Experts of a small language model.
Training: a variant of SOAP for the experts, 932M tokens.
Below are experts of layer 3 (counted from 0) of a mixture-of-experts language model. Rows are named router (the router's row for the expert), up (a neuron's input weights, with its number), down (a neuron's output weights, with its number) and show model dimensions 160-239. Each number is 128 + 24 x the weight over its row's rms, rounded and kept within 0 to 255. Numbers have three digits each.
After each expert's rows: a language model's description of what the expert responds to. This comes from a sample of Wikipedia text that the model never trained on.

# expert 8
router:106128128076132150134174086110142124124154098122117108071125130128097138137104111127121115112110102106153150109155116127125131133163119109153094166165181149150126120114154133142111116065161165171160126153082059132099146131164131119109133142
up0:163127131151087088129142126151118102139143150148135140067096125109139123081168146141141134114137092139100127157106149151099177149099072098129112106165126088126131168131128133094140141142178132078138136107148128133131149130123171108144131132
down0:128117156109127127114148094185091115109156149131080186137133135110118104089173121081164128126118159125090082107111113116144143157089100128171146110151148122079124119137118112104135123133097147139125143162135147121139092133132145108115113171
up1:156157104117139092120087113116164111119155103099149132088144148075082129112118095089131094104119137161109152110152129115141106129185087096102143136139153134116172138132137180115144137102127167126129135124120163132119192121103178131126121115
down1:121069124116163120121130170100149101161157130144142158150141096112136066138141127135152137104158118136130144138124132106167104099206120154088115110152135189127099129139140149148140127152102104126174165105124103157148104133138133134147161131
up2:070118181128154129126139129127135084138144119127130132121131077147117162121117107123119113114125132108106115142117143087129083178142128141097127123117132124134128176116136103161119125136166126133153121110128122109134115132122092146096166143
down2:134108087144127138112114099143126150077129134155098155148147073145158099136156129132126166147143099139130090125140121137133166182144130155108141131143151124145136143140111148124152088119112149063129140142128122071118136124159127154120186075
up3:122081151163138121128163114140106139145141165066164135138127134075166106120143113122117123165119131109148147135131126109143114137135107119160099137096193111141120145137112126160109162152161129107136157145108115146135119100141131128071142089
down3:117108105155095108086114133137118138149132154157062162113132141181131111177133098133097172124134125095085097134164156121151085140107143144095120175112145161150131121109169126119089206144082096102220145110132141105139110081124143126087120167
up4:074119111132170134149167109150118115125110122124124149106130115166128161120134135135132162119143116130151169109143129147092117137131134123122096083150104116123103103136100119130126142141135137161126145130164162169115144142113133114124149115
down4:152106137142127122160133156109153113152131127120161131135099113155147164109158131136110126091081155183095121133109135173149131139155127180149164112105119124119109101089162149142090124125146153081114116088134113097191122132115157137138124140
up5:119150127132145133137138114105107154143175133130108117100058147151096091128179107121130162144149122138112160111095124130134174135104127119124123140125136155128123098087104160130150099141124107188178084121109089134095159138120106152101140153
down5:134121102121135113129115108140123158121122119138137109158090121120143138165129102082113109140103132176167127156103116160167137170129133159180118105106132153138101110104117091177147167146134111101134097132119160145122142076163082168128128101
up6:125147112076160129120135151130141093139100110127125110105135096136156145093103135130123132143180158140093097157093117163153134104111113108154151092132119157079104145104123159145126112106176152150122160194116141163113113194123132113088097147
down6:147170118100155076123097150160136079156105092136153137141165157116153098121091133140172128142111159100160165133118126163177140073081147161136149112121127113123120126109113100123125140161123108146138116137175088107120156114182144126115127165
up7:157167111107110157150110107142109115142138127115120072135121117142143129122096172135130143129104124130158118162129134135121123108149114162098117133085131165104110158162140115146076116105120138102147129099121116173135147116143139177151124122
down7:162118091146148136129132127132089169138103137078143149133127127104177122103138116170111084132105097158150097144109123138142128108127098118079064134147120134129133132156133151102146083076142115139135064133130111165107144108147134115154122134
up8:127119132106125193099177126106128164109139121116110165137148156127104139121085149151139105144118138116155180094130151124148131155136150117142165142083103130126138123115101104156117171170112131146118126136128118140119100168138114150137121165
down8:142146106129111169155144186137130128141142101115117142144162121100093114105150102134155113117132106106128117154124084078123125136134126179112134135131132140128154148106140144133131122175119115146199075142150153105143141140137141150152133122
up9:081111079109070125148190128118173125121137113130108147069144147165099110116122122128165167159125120127140107097150100108094150111118138156175157155103144120155141108106132119113131133137107143116082057102109089099148125125108117142094113095
down9:129129118125103186127129150109086143125126123159104127077133095145112123150098113113160126107104110115148137125150135129107072142089079137140150171118146133123143110109140140163112167099128115088170104114116145109141113127100110146091121155
up10:134105132109099121129105094070077148149136105074122166103144155122111144131067120152152132134148099098133107123092101130126129109125064113167164098106154136080092141104162116176116168137115154110115161128122151126133086160150117113108101130
down10:156133110118149145119092187132120161138112095094152136150120139174136154097154126148103122131102138148126118088143168138141155130141178112122151174143109142165135138135159074125128135101152116147121137126129184159130136101100108140141111099
up11:121133082125138131150132124158124135148140160114161105136140145100118150091141130106154125116163127114134140091126126129080113153100120141137077135097107169173159142158137115160100146165124127096151106143095127116106127114104148085098103127
down11:127122173131127146114131097138109114151142169112150104128162136134119167156093115111125115172153110132128164122134101080122141100130097114135121097086077111139170093157150089132122140093103099125153113110176092168136109124119107133122136134
up12:134148128156135105103144131096113127111130140097083113094116141160138155105126140139147139125148126088148098149102149084117093115171155120106150109166098116110154089148083110146129101154134151132108130141167089124127153125148152130109082162
down12:144118124176127158130120129126112137107085137128110112153150110152156125161133129147122111152146155104150138124153137120130165155124131131122165097148138105114131120168074125162144157151096143177149101151100090112128133158130132168113155084
Modifiers after the or a dash, such as most, primary, main, largest, and endings like -ly, -ically, -ially; also field labels like status.

# expert 25
router:126149146108088180109126107125100121140126080135121111071115156137053136122085123155174136147122137149154170104133128086083115114139160104111106151129116157151108138138172147124102123172157122141125110168166105113114175159119083122126136089
up0:131101124152113073132153103150133114129134168124160089100135121172110099116169114135120099130164112134164124113133141127173138110157096109166124185130152140169096108125143124126098127115160134106160168116113190144124150100106125118134132083
down0:135154108140122129147116162128142162089114142146133146118140117145131086107163139163118131135161076150150115136180124168165139149087079132115139151113108112125145124116107113124132151113137085131134149108130118147105116095094145087098138113
up1:120148115110093105158180100162077132088115168074138155108140141129104135179090103118105132175132147145173090103155131120140110125138139120125135125150132156169161133085111174116119098115145155118073109122139146150082096101104115151096155114
down1:126099201139084149134141120112108098125126115151054103134128145118141122158130132184117156155139108131110142158112106170116154149134134116122130129117141165150116146168126143145171128118145085165129108113140150125128121126151121137112112117
up2:101092150162205136144128140156146116129186109136105141111102109115070093145149103102146127132124131132166097153142126125117119124119073143152112104131149108074116115125154121161166134125138095121103111147137060147146148166085122137083106128
down2:102108158114174102165097110168103114089136171141125148109089131096140108127115121092123106180124149126131147093130106151098173115151124172131133078154133111129098112124130129119121138140144099131106138087120118133167099143129117146084083142
up3:146117120138144175134136168156119112127078117148124094110134133085112129105133100123109124106136089126150153162086141115108124118172137138133131139119088121143146138171135155170134131114088119127131100149133114167103170118160111156110121145
down3:138160137108133134090144171151154095118122133172121140104138113148139116112127133104120138134117068151141178089135134129134139143141132108123159143162125111159164126130120140105132132098112109116124153138139095095174136096101154129136155076
up4:100150138119123145092133144109104084143089119133135117089150150112116118131125118127100124145133100133139136116162150113158147135108128110143086126172135132137067112135142094149128155133141123132136163135112113102129135126106122104161108143
down4:076098142099171123154137112154126152123127092148157164127127139168129108140136133147098125118095138105119143105102137132128127120081105146150110091129101172204144115181128113128128162107175166130154182107128064136113116123149169142108142145
up5:122129154124138134089141134084133121132118117150105152101154151133143087139126128155161108122082125167160108095109134122110145144167140141096140128081125153119140153152176137146150132132185140131163140143138155131101150151095114135135144113
down5:088117111164113116105141124102099167101166091126117187147157140137098137127121162138107110132107103150115143150134121117107156150132129157129141144139121121130117136093145150188138148107095135127125140113158135151144141135104150119175154116
up6:110172119156183111157140127087133129126138113141097130137164135151114114112128091163088150142141133117169155138163081129158151092117150115150131175102131153133133144141148141129099127131140100133115104121155105157124131123081113126150144113
down6:149121137129170096114096135140119124139111097104111100099126125148155156084158119132144081116140139122093095098102124133151132128137114142145135113108132143130152156163122121157127155136108100133119166135133137131134126085160135131125107086
up7:140093085135140117141139132090151161120112091100112146153171116121118153106145113109102155124145110105155120090152118131081147134121143135103115120133123120165118109087183177134102119139093137124134107107193148096106142131105143161108126083
down7:149152158131144136111149154123086149112137165121109133113126128109081105075132095118175157127159107137150117089148130124125144069163105128132144100156113079121190137169089117100137095141166089110164142131125101144153099128174168106156158132
up8:151039152144153146102158135097127131194161098128153151114114115085099092112115124120132136096125106129139102113129104092124121120147137148138137129136078115118134139145117117170108166115180134163088135139164140132111121079090081127179137104
down8:122129111077142142147147098123142101126156094166158158111102145103131157138131125107118093144146143144130120116132089134123131107184139104158163144172102094143098096114127118119148117105084163160124119135111144140136091158108128129092120130
up9:126102085114153140105112127143145130163105120090103190145100126154098144186119102113123112154131135125141146149104135147155110132142125099148106121144139143161113134110107115098062050113130123096117121105139152117154133139122158126084151091
down9:136152122142168168092100124161117131143122123117134143125155123098133155138159120127133133159135154081158138124102162101114131131113120093152149109124138094118073156124134177158158088137112089122145142127112136163128140139138094168110164120
up10:155114165096116086102149109107120147113125184135091135079111126133105109143144148104117125134116137144148138162122135138108128144107106111134103126124196150093095149160161116138130135158111113138102116140135120099098158138114156130103153070
down10:123117138112123086146106193118092133105159144180099106157103113147160099147121101102118175115133139119190176133095117109127116143117118096116146137119151103117128117106079157140098113116084128125141111151050156122158132134128128121095135126
up11:159143154079129147137091115147120103107151134162114153139136175130096146137103131173152186139149136178154122124151134113106134092152121140100077118129109165103085107090138097084110104154170124102167151148121099124156132141145093116186121145
down11:105150150141143082123140118142142112132156125188125124082121160120112158116179119168124106138122070099131183145122153092141126135129135144159161146122155117143124149146082134081153118131102136112177124148092121136131112134130134127145120171
up12:136131166125091149211110071127102122077126138114103186141139120102132124111141126136145134141120149146088112129123136106125133106165171143083077107137095116176099143134118165139131136122163120151101096143163098104136100073118137156124135092
down12:147154126127092132110090124113164117114141105089144151152120081140092123118099107124152146102132159094110110124140141174168146131124094091170120138149095113122149167128104099133158100164137149147132150114109183098156141138096130096163122124
Closing parentheses, quotes and brackets, and periods or endings that finish a word or clause in running prose, such as ), ". and ed.

# expert 11
router:150130131126091129117125122089153159131153108118140117055140141144107159152128128150170150081097138101122120115112147120113129118104164105141112133097173186101121155106170105128088129129148142149064105130116127131135165149096137141103103115
up0:126126130096167123158147185131116179093130146119110112169084138128125117091148114107105131139109123135130154155104164165130126074086167135176163115106172102092177105144102122168146133122095131122079097156128094103127136123122134117146110123
down0:101164123116119111160116150106136098136131096121154140102084191131124094144117140108092119089101125125103151181144131168112082136072107106140104158169152117099102149123121108146140154101138125118149134129151106126128093145143123149180131170
up1:074110159156127151141120153112168152112168111161138119140143121097107134137093149141153119144151077147108140110164139124108145096121129068130171109117135092109102170122158116125136100101138096129106103148159143158143138154112105159098121090
down1:146134117169134135127121209134137117135168130144122107173119064114175137166140128135102132085126130130116111117120144136118086172106168099168104143116109120157109139128141134137118116142130142157141137130176149172187136198118110148139098107
up2:123131135130126147123130159133127137136139117136114117150162142126078168131117126161143115117155127145134143103125153129125102180141102126143169126085197134142131155120126087187153163116160168136121125141140155123153137121142101126155144138
down2:136092112142119110086142165059112115160156141119118134169135084088127137102145141124134115088159102112129127116093083126090143128132147096126112127135141147091099145105128110139123152122136119153191111141107107145111119096180106138140159094
up3:114164101127127145174104135113156114131129102134125120106137157142104046151094130134153125144125163106148126122136157134155154129112145141099134129141141181100085131136131123128151122137144137132099156132147114114124186116129142176126140131
down3:112112108137107124118135148164125127111124115147124123118141152138144187129122158183109139113152097148124140111132144140118131163148107111112133122149107148125084132141192071105139138113134097059090121138099137127116105099095108155134125171
up4:124120125137155086166143111161144146166115132114104139170146113122114171116131153159115072153144125110113092136144145155134130138162097130150119128059128117177131127155127150115102100111167102137126125106105100115089115119083114127104140136
down4:123096175122064135108146110124120128146150129134133066171147175119122147144135130200138143135119149129105148133152084112140160128148143122161128110121124129168125108150133141133128150176104122128156164125099171143115149095132134156141127160
up5:132114134127100102167150134146099151131133141107157126158112089116144160134116136105148113101130109133118115160129074133110110159169159124163116112109102148070096145149103156126133148142151104133128140111164173130128104138088145153085129131
down5:110098139132102115071171141144123143134166175092186128128136125126152120160113148129130151163169115134127109148079143123129120157122144162137130154132138134156148156111090127109136124162108158139098139150143131123133145096165127120130102078
up6:158150107150127120150098111116167137153134090131139138162143131159162109100096124151144108135110156125139181141142080115157159144090145079123131133154104112136117149130149134146104121091121126095141155162125116145115129143164096119117143130
down6:127127123158152131136151128183140123141150107138096141173147083136148116138100129120152145164135153155156139137116111130161122131118127091110126098165149136121113114154151115143114132137088160152130129108114089138130144124147144146083104152
up7:135100156108116102149118121135127122110105119139072112133160102097126103167138096083116102140134132135106139194129129146102130143076121102176157116172135127111125133135151162157156134160164135139131112148155113161118136127146110117162120121
down7:173146157143128172114148120172122163101154144149110158131163116156148169148134130099102152124145132130163104158153124116140113135123134134150130188133121146166146123125131131169116140131141104154178124109095112134128126136102109130113133180
up8:172138180150142140102146147120126163154103106120176091137137122106148123202129135122134139121146143103145124130157159100143118139111138108089172117163107123137146118146133162109127119156126124136126094146118152146092140095152128116114106139
down8:162160145143177159123113130120159130161114137144145118140160184158142140123119196157129144138139114169150150150169122128110163154127096166133124171108141124125116143154097123130115123127164132084123092105108164138140168119105095169131147156
up9:124128118155112127123125106127119134154088121163105118140114138096122114153140117117148193126084103132148116123147147128134101130091145127145157098128101175135206148138099085160108140172105148103107139136118158152112113152107143109114108143
down9:155092128122118132112170154146145132124076131153133168163123100120150143148107155133114137152135119167096163123146170121139140154088119116174116134150095124146119111104107170128153082156094157141114133133134136140137135157129174169146110096
up10:057103131132134133116127154122125143109152117144123099099107103108118161129127135123128114133132121127130080114146092142124159105112130171113142129131166134094119122134131124142162141189119156101084126142133068144136152144124124128173075138
down10:147086150150158141175142117131118154103153142129130121122082115150128159123122125114127110135106117146120107151170143151156092127121140137115128138111117133157115075136170076109142147115117120148089114163126114110150121144161123175170093168
up11:166145125111165178122144129129141151099136135150093093143129150107146094155122090168128141086136111115083099116124128123074078111118131124180129152120148162111123085139147172156091114096095109127123104157088144143145100167097110135112150093
down11:073139135096088107094132122165134138140135135140087164115144149137119113140140122123139142103127130148147141154144171121109158126104098070110098128168143115137096069155105147124151092156122144170120131167099121126101143137169121103210107173
up12:159068133153140111140157125156179176103127141096113111092120129154149138133151162157148115149103161151099130181196126117142145148131145116111140159124179144103118115120105160116145129179131138142159129146094116102127142155106117108109118119
down12:155079119124122099149121141175120136177150151178117119168114141094123135108131135123104172130148116131107094130158132157107128127117107130126158128154134154127137133145095116142146129174080181124124144139158149117183103117136145122129102146
Short middle pieces of names and foreign words such as z, er, is, as, ou, plus opening quotation marks before titles.

# expert 12
router:084086143123097149087097097098114106154150174097141101125123104141140134098118127152140119124136105139099153133117170104121124123108120151158115172134153148120144148160151128126131127148133134147138130129095148128124149121138138124155100106
up0:138127129138123124139126132055100109149113144148112127099082151143122125119108131122073159089073102141136092151115094134117119141098154158139118097124107178125114103204133094139088104128151145184122160141103145121126104170119129140092125091
down0:127095123131128105126123106131139141186134083127146117153136147106143134093091127108117120120186122158139124132111148133144144180151099165104106109117080122113093172116137157152167110123130143138127155106130129113148118140123157116136166143
up1:156096122161104141169147162118093141118147100154127163129152059131089157181118099103124115144100104097142118121122113112140129121097080105108103090148155103108142122102124121112134164134112152160140176106111133194118134123134140112116105115
down1:119137165139134102197118109136122163154118156149135152111125152139162147110089130111106128171084093200144110162106131084090170137117108121104124153124116150132101127155113106152136089122103106125119077130149145158159144117104163125102141144
up2:133120107098149112108068117136127142132150164108123119153189122166096164097112106104102135144170117137090115137101121084126141159196131157167118148119135125098122107128155106100138135133136072156128062154126156145129140126119121093125104112
down2:168104141108129106101075117132126129111148138138129133085187165151134081128112137140148111121134172124125132140103136130094132158180112162118123133122107148131113159115108134134076185173116153129145118105118135134076107122131149131096114123
up3:129062138104102106128114063137122115166114120146135136105140151095131139120082092107108163123133131137118164119099122101144115091109118166121157130119122096143107096117150096124128109110134151157129152104081155156146132114202141132133109152
down3:132137098165150148190160122155145164155122134116130076114101131101166135105127121164145102166137160149104146130095140139142149165094138164107142145143118146161108150140110116118129123108106122105147125115149125109111138131171130127111139141
up4:123078109120161127126115165141063093126116122144125089119149132122083121100100134082108133084100116126098138093128133120136151133083129162126150151150126131143105127183109136099159144143102124149083105166126097132138156131102112177154165152
down4:094126094169125123097145141158069149125145126103181144123149147084164165125093104098154130140113143102101116134141103167114165146099131131070162139087134142125118129148145144095134131108159118189112154127126098149140135116113120121123129151
up5:104142160150128132133096179108119160128162130132144089161126088124125111134135105142121110139095094107096132126124129115138158141120116145131148113153150081148157175145147157158189118161139158147122127131113127120126114120133162180164103141
down5:182123104168081156130173126116076165159227158087109152135134072178120096088167148166068154106178129155107137115153116139093164101138148123095124125121121074107161096139110136122125123117143137145089107099136110124111129161123103073163101150
up6:149150135110183139132100133081137092109125118130143092109105142135167134112103144116102194127138127129149108129108131077098122101134134154159129169159141131156111121121093122147093142150147090113164083112136121098129090094131127119122126096
down6:111121152118135146135097130151076135154071100151158145118054139105099102121106172123126130129114139132178150106175132086132159131117165097166112138129149173102170113121153125109151155099125132156117098105131126120141091146158134141130144122
up7:112146175176130140108173147085092165140132153130096119067154079113097085099157167096154143111155115114163124114159143161144121153117133099145146165154109118127144128131150094104140127116119106133116108164138157101129167118148097118123117104
down7:136048168155143111094116137137142135137139115135149155136107151096143147124089163123107108099181106129133127114173080150137080144141110133139098134130161127156140115114101099104097160129144128109128141129103141150100145135153131141103141096
up8:100162144108166135127134121121129097133159135147121119143146140144144116058143093165102125101124140135149150139104157058130146133106137124097105150146157107132163136159131139133158148099150145167104120118129143087138126124114086085126131113
down8:108112104130156142111128139111103190118067169118120127130104113104144074124107135126140167136103173125106128146151123142130161125146109158125155098092166147158100145139108124154135097121124143145129147114174099088103087167125114115154170105
up9:126130139109137136124164148120161125103171105137135095142098139130163146143149102147135107125144119113140155137142099099164144135127148154134106128131129120172142117131152098099138083115121137146107173097125149124135112097156146132170130155
down9:131115114125120117105166142153129080141132159121112136197093077115138147155126166131132159125136157101192175118133100142097114136123180142136157144118101177147115140145120155095101125144117112087132086090099114152153096139119154123095134148
up10:114077159204074095147148091149125145137155129094104107111124131119125095159163128107109135100134143104129104151101103106125118136125140127101140108146098149132144143173153069107171140126120129164135111137094138118111187112153163130132125138
down10:094121130177151147128142157149109111205144102152120132121169115131138075096138114127119100116170150107139089121111116140096159117119128170120126100119109134139156106139147120152143142177169124126144141176111082098115138127165117093102105133
up11:196100113126128131152135157116113182135127139138110127098108108140099133121144094153132125161126134155065141124160103146122149079103141163132165076103130157156131146131163141107127089132138117161131151123100142150155122112167164144176143121
down11:148077141132112120126132137110092107112119105134144153154131107146135151120125161150111131124155097144120146079127145110147099114111145119094104073114122149124125140115119129116145142142133141136131148107128185111142139109144144168123106149
up12:111103163125093104131102114123111113129130104149138080148113125137143127130145111137157152130188129107102086120094102182143114114111139137127144155159107157169131136109147118121176143140122167122130132150166211153147156113121163153144136151
down12:069105073113138140147122130163138075083105116091124125117118162148120157098125145138127089124154111142155120118158119113127107140134157149156141117150126145097132125136146094166131113115120181152137120088129173101133120128131126184116146135
First digit of years and numbers in lists and tables, such as 1 in 1967, plus the article a.

# expert 19
router:104119151121108105132145151078116108160104089135084109120137145122143108128168090118172140125178149127138127104158167129104116102135163087153124142141135128136142127153118127108152111114148153143137108163071115103129121158150097123138112133
up0:158129122082127098162057131119108160142147096133107123124095154129135107118121111130124166133161158138172121150154137143140135125118134124125145168119111112161149103107146116099115174125119137156109124137159140167144102160093122125145137122
down0:108142158169082093150133056149142098125124149135100169141130110155108141079145157132110116128102132148108126130172090120120116141132142126127116158155149128139130096149094145128132163118092142127152156143101141145149172206132152123127110150
up1:072155121124143128153097152130129169129115152126120131149138150114119083085139145124105143144090136168098136141116116126132128099098142059149133136117128090133140111169087118147134142120143116122162118096155131142137109136124175133092145122
down1:113091141127136139118120122095123156134140136120091140154147142122127104124123152144126119102096113101119164120142109117110169164112168151124079085145168124110111086118165146107116137107084139125137141169096132134122107133157114091134137113
up2:143119132103096101174136138101116130116143121108123121119134110156131113122111122116151106106088111138134119108135142129135079117132165102108114127081158126100123167145129162110110145110146134115144135121145163137136142137126077085114089123
down2:120130147157122141154124158113134148109111111090113138165125141114155115121137112132142160132112093157142095115156133141127146103154139165077124139120119107124123137108123134099143135168109142144134136148110139130126077159158082150113122071
up3:133121144130072138141119155137118122122128124097106144118132116136131145099115124104122129151112148111115117111140171133120079117134132129129120139147180138145136119105127093123126114081173112096122152132154137120126138172140096103130144127
down3:109107160191129096069126115131133116122149165093112136143108083124139081108104105099112136176108098115098127117108183130146158155084155112148096151128145138127119115122128118150121114092140164120109150150107129171116129117147092081166123118
up4:076090145147114145155101127143121133186131107156148113108085111134149104113166131169112144146108116083090091095133172099117131150134116141141140106146099127145157121160152164101145103116141136155129151112153121141129126110155114103156099129
down4:145120166146137087108112167123119147123105130172130105116130118088108123156144133135134120141078147099148130109116160096140104129143151130102139113121122094151141152140103118151107111101107188123125183171150121087122153101128133164160134112
up5:141137153148120114093135110087132133095129065179101122137134156108125107143127129110110135189168125137127088193119096144129090098171118134159115138154140133145114105131106103121138094129125172148120139106131158137137123169114128115113177122
down5:120157135128098120177121141149096170122108146193155120096097125143122138109126145093135094148154123119133109110115123130125143144137177093160143119114158144142100072125131158121144141102116141063121140104138172125114080170123081145139125129
up6:151124139113102132130151142113092143144166117129122132160163184145149094130134101109124145089141138131142120193115122116094136132147170097124128099133148100138109144092128140128161138115133113136105133121134159118138129095148127147157143115
down6:149113129146101151132149154109124168138125126131119119117074096141159157111129131107133100150116126098139100089148163161150116120122130137118146160042093103128137103082147151144173095115113052144115148132130134120147155131113107098097119131
up7:144141109162108099128138179105130156106126158115118130134093096118138113081162137121121148108096137121158089159119082120120120139131113132125152102141122131113150123172137104107160123104142128112091115119128132153103160155134121145153125139
down7:164146109190172088161099112142153137122096110147111135141112119139122114114163108128123136145129139130117114161153106115119125120091107104089111147130131108151113132150109111145102134140149150125131152125113130142098128114164122104167127145
up8:101100120137118110110080151115125132132089112156096133123126095170118104111161131149106106124120118167104175136127138161098129139107158115130119132137118105084111129132116128149160130134186162141145119121126128147153114117135113152113134125
down8:127079137146129123097132171090086135168127123149126127136135120110114131076145120102124148133110186167107101126130119159130151135104134128107139137139081130150132134104159155147170134133127143130158121149157127107125105112137141138079142132
up9:111146131152100142150119086129122138111122128134164092105116114154122152124175130136148132130174134168149114114111145102106127110094147086093146150096110125154101120150129115106123123147135162158156141149113122112130144118108110171135120110
down9:154137095111119125116111117134109143100141132098164137159152137098136135124134144118125161115141107141161142156130139148111133135175112109130079094128156136130171161117181098110156096141107157137128136089131108122074140134158114116073150132
up10:153109088123093124112116121139132117101122162141131136115144131109148112114158138092089149130129113096112148135159108135157124060111116109115111077154123096122113117149152145111131116123138135107121114118138087137131144085146142158134112080
down10:156121131144120133126125122116146110131133130142113142125107125093103148157102090104151127123125120125128189117109137118130134097091147136186113184178085154143135131131160162127164127136123114120170133093151151134122128154137139148116145172
up11:133134109134102149123127123112132137128143090118151131132085106125110106111139110127124129129105130130171060142118158098130105091123122168144141125159149101161126111127143151088179139162113153148121145136097165037102143147127116146126130103
down11:133080124161121149153144125114161147156119112156142144146106115112131086126114099118093157095185195123124139170117106101093106150135087116189132115146124148138116140160101152159121122122155161138107110106105103166124088129126109115089164137
up12:134131106121162132147165124104142089098137119160100097148134109142052123124119137154105130120159100141149141107133135147157121119166132098091114138169141138145116108170146115137084128137118134149133154084089134077135137150151100124137112094
down12:071142146148129127157182142089142138081167176141089136121120102130135138093128112133108072117098090124143126153114130125167132133126081166144109126146149127133137147164133114125116146171149111101144106102108159145115143119127130107130099168
Last digits of years and numbers after a leading digit, such as 2014, 1988, 1967, plus some word endings in infobox fields.

# expert 3
router:111144122096129151181085108130087107154114101097095086157127128098144107123126109152124120141147136144147127091106151090135114113149146111143135141175148121125110137138148123093131145088111131116111128125088118121108154124170091151145120103
up0:106087136080118094170125101116128116160101158098092115125106079132121125112135124113143127158104138158120102158124153128141152109136139089162146112156104143132107136111100133149126145133114124133108148158111119110112157166149104144144114122
down0:153083140066099078142136152123124130132139156140159156122118116124161068134113153131132149098142132137131139123153068099113125172118150132064134145128135130138128088128154129071112147119111118139125076132141120109146113174105146109154121121
up1:104182133137132123137135144087118167148159111099126133114130100097117120117141134139147090128137173092105124087123133096132109162162116142120146128117140132110101118088162125128132105079097120148149127159112116172149154101116100104158144164
down1:161102120141175165168141114097120152134092122125091112118101120114132142161137116113153154151117119122144070129135116140103114140122154147109085117138133119093161132155129113123091076130134151118115089126128155124105132109119131144106134141
up2:123104099121149131142135166155097101108134082121059160127133154076122143139120123163102110119130095113109132082139153076122166138169074094140126126131146136143147089139119122140157117114111109127057125128095129152129140129088136097135109132
down2:085105155128148117134137154136129110120141093123114166148091119158143134148096131137141109100103115129147162164150136155142139176142135123092123114107124114128136200153139082152058118131149125136096108130152104118151140142153170132154114164
up3:106112120154123125093144111109117135133173137117169165129123138101103125135155108110096164134119118161143084118105125142087119128114134157076095163139129158141128104157163128131125129115154158151124143161101128127126131131111116152152128112
down3:093148135139124136125114115128115102149138121073143144125105086149140134128124120116115174146127130138130157109121096163104160149088097135114123158106111116115112112113106145124154122129113153110142124083128153153151087143096168141091144122
up4:125114152127148128148058107102114130138086148122127140159142112087117120137112171156097129095125126127123141117091133132123130108145226114070126104134101152151098125170166169132096130108160144138106130112135150124141133132145123144156163134
down4:106143093142165132129103103101132162134145135088143080130162165130092104092117122097103111149153111115119108117150093132107139144139136119099136151158105146102135138155092150136114119158069124139060155089176152153106133110146106152134117136
up5:120139131144132122131087127156127140153108142135140112116133147131113089116155132117141174135147138103141118115072140129100125104177145140110144135115127151129131137133145157109142117134083131137161110096103128171104136141142107170133132115
down5:111109058142130124108127105130149193111124154133152129115179108091107128130117137122094101125074142129151101079118135155105168134164130046124152097118154122127115144104122144116110126079140114117114160131163110121096135069145139113184128160
up6:110134164077108117127143119138111135117138154119082081169109124111118122106108152114107129200093118119151120131133111097133093161166133154168124062112112146110149145142105117129129147188146104163107145108110139173098139148134150089135132118
down6:099154157114102113151115126124127128106156092141099153134139136103109130097133129155146095146126129098156097143129114153145118140061131137129170128096135140111136078138133136151150117154104142127124131147079114136162132132120180107075117150
up7:094130141135125134072158126111135131124158120108122146118173071087114175097150127144130077102122143097130069122168164149091155093108089174120095143135121130161085086128150128156116164118117120130142103148142087128112115105138120123171129067
down7:100117105143106145089129161099185119125145132101092155162149081123150137139150178167108151125113122094151123137130107140143099156102133150143152137116130144148174151095118131145111154099138109096123117134141156118141130116110156112157114139
up8:115186140107082128097135153138117157133087105128075112125120078120120138140120140134131132143130110109141129099109141133106140137109150154139150156118143090146119148095143132093149136116107112083144119162058118107143134093113118104131087124
down8:137118189117149148129149164145126127087160114119112075100090136145144129132141155155107127144138156137161148117120131106163162133136162128135165137116142110135140108125089165078111159114146078149154136094160114131155142122179187119120147128
up9:131120161111105131116128127116147170158139119132141142157097142130128153137119140101153139090124111146134045131112127125104141105106107127081122111143114112085144171140165116119111128110129132106132145132161142132102127126171104127142118101
down9:146128104128091146103115115154184162103165092138137127129092139105157157166110137121169118128097108115141140163125112123153180141117130112120105088115092089138132104140123145105138101117103155135108140159167116110182129082128172139098113130
up10:160167136118105090095090143123117164129146145099151140123097103128126135129102132122138087101185120103121163127102131154122089122127166149109133091118111102094110104079137177125120135136111084124126127135135110146125135139121115122141126091
down10:106154079163144160142127101135131125079162117168151133139159136151155143100140131147104148127184116169121146085177112130128171133144102114086094127132157111118130147136096111124095098149141099105096133111128140164116088139108133143145134160
up11:100097143080142127170104105124131160138139113133140103143131164145115124120141092118129121102086090106170118098150123104096139120080139132107091114179175119148152138154148123063093143131130173147095119148158156135135100138142106129131144103
down11:100111113120147108136151136105139076083133146110124145144148179114135120107118143103138123106111119150134161150122141134169108106079104113111144095100100116123171126150078162087107159130124171133132139148158103110182138102135117108139106134
up12:127079128109120139133140127063099107118131167130130159103131152102152165155127110064119165084134119106139148113137129170127146138140129124127111116167112156140117152097142128126109126153121136118142110131108119142184095135095140129089138134
down12:078118136092142138100097111150091128166107134171153124111143124112121138153135128127131084082120097133087123094163119142126150120116091139102158116133094138143135081118087151087146154129120109099113109109098145144157143123092137148144110164
Multi-digit numbers and number pieces in tables, statistics and coordinates, often between pipes, such as 55, 36, 8,200.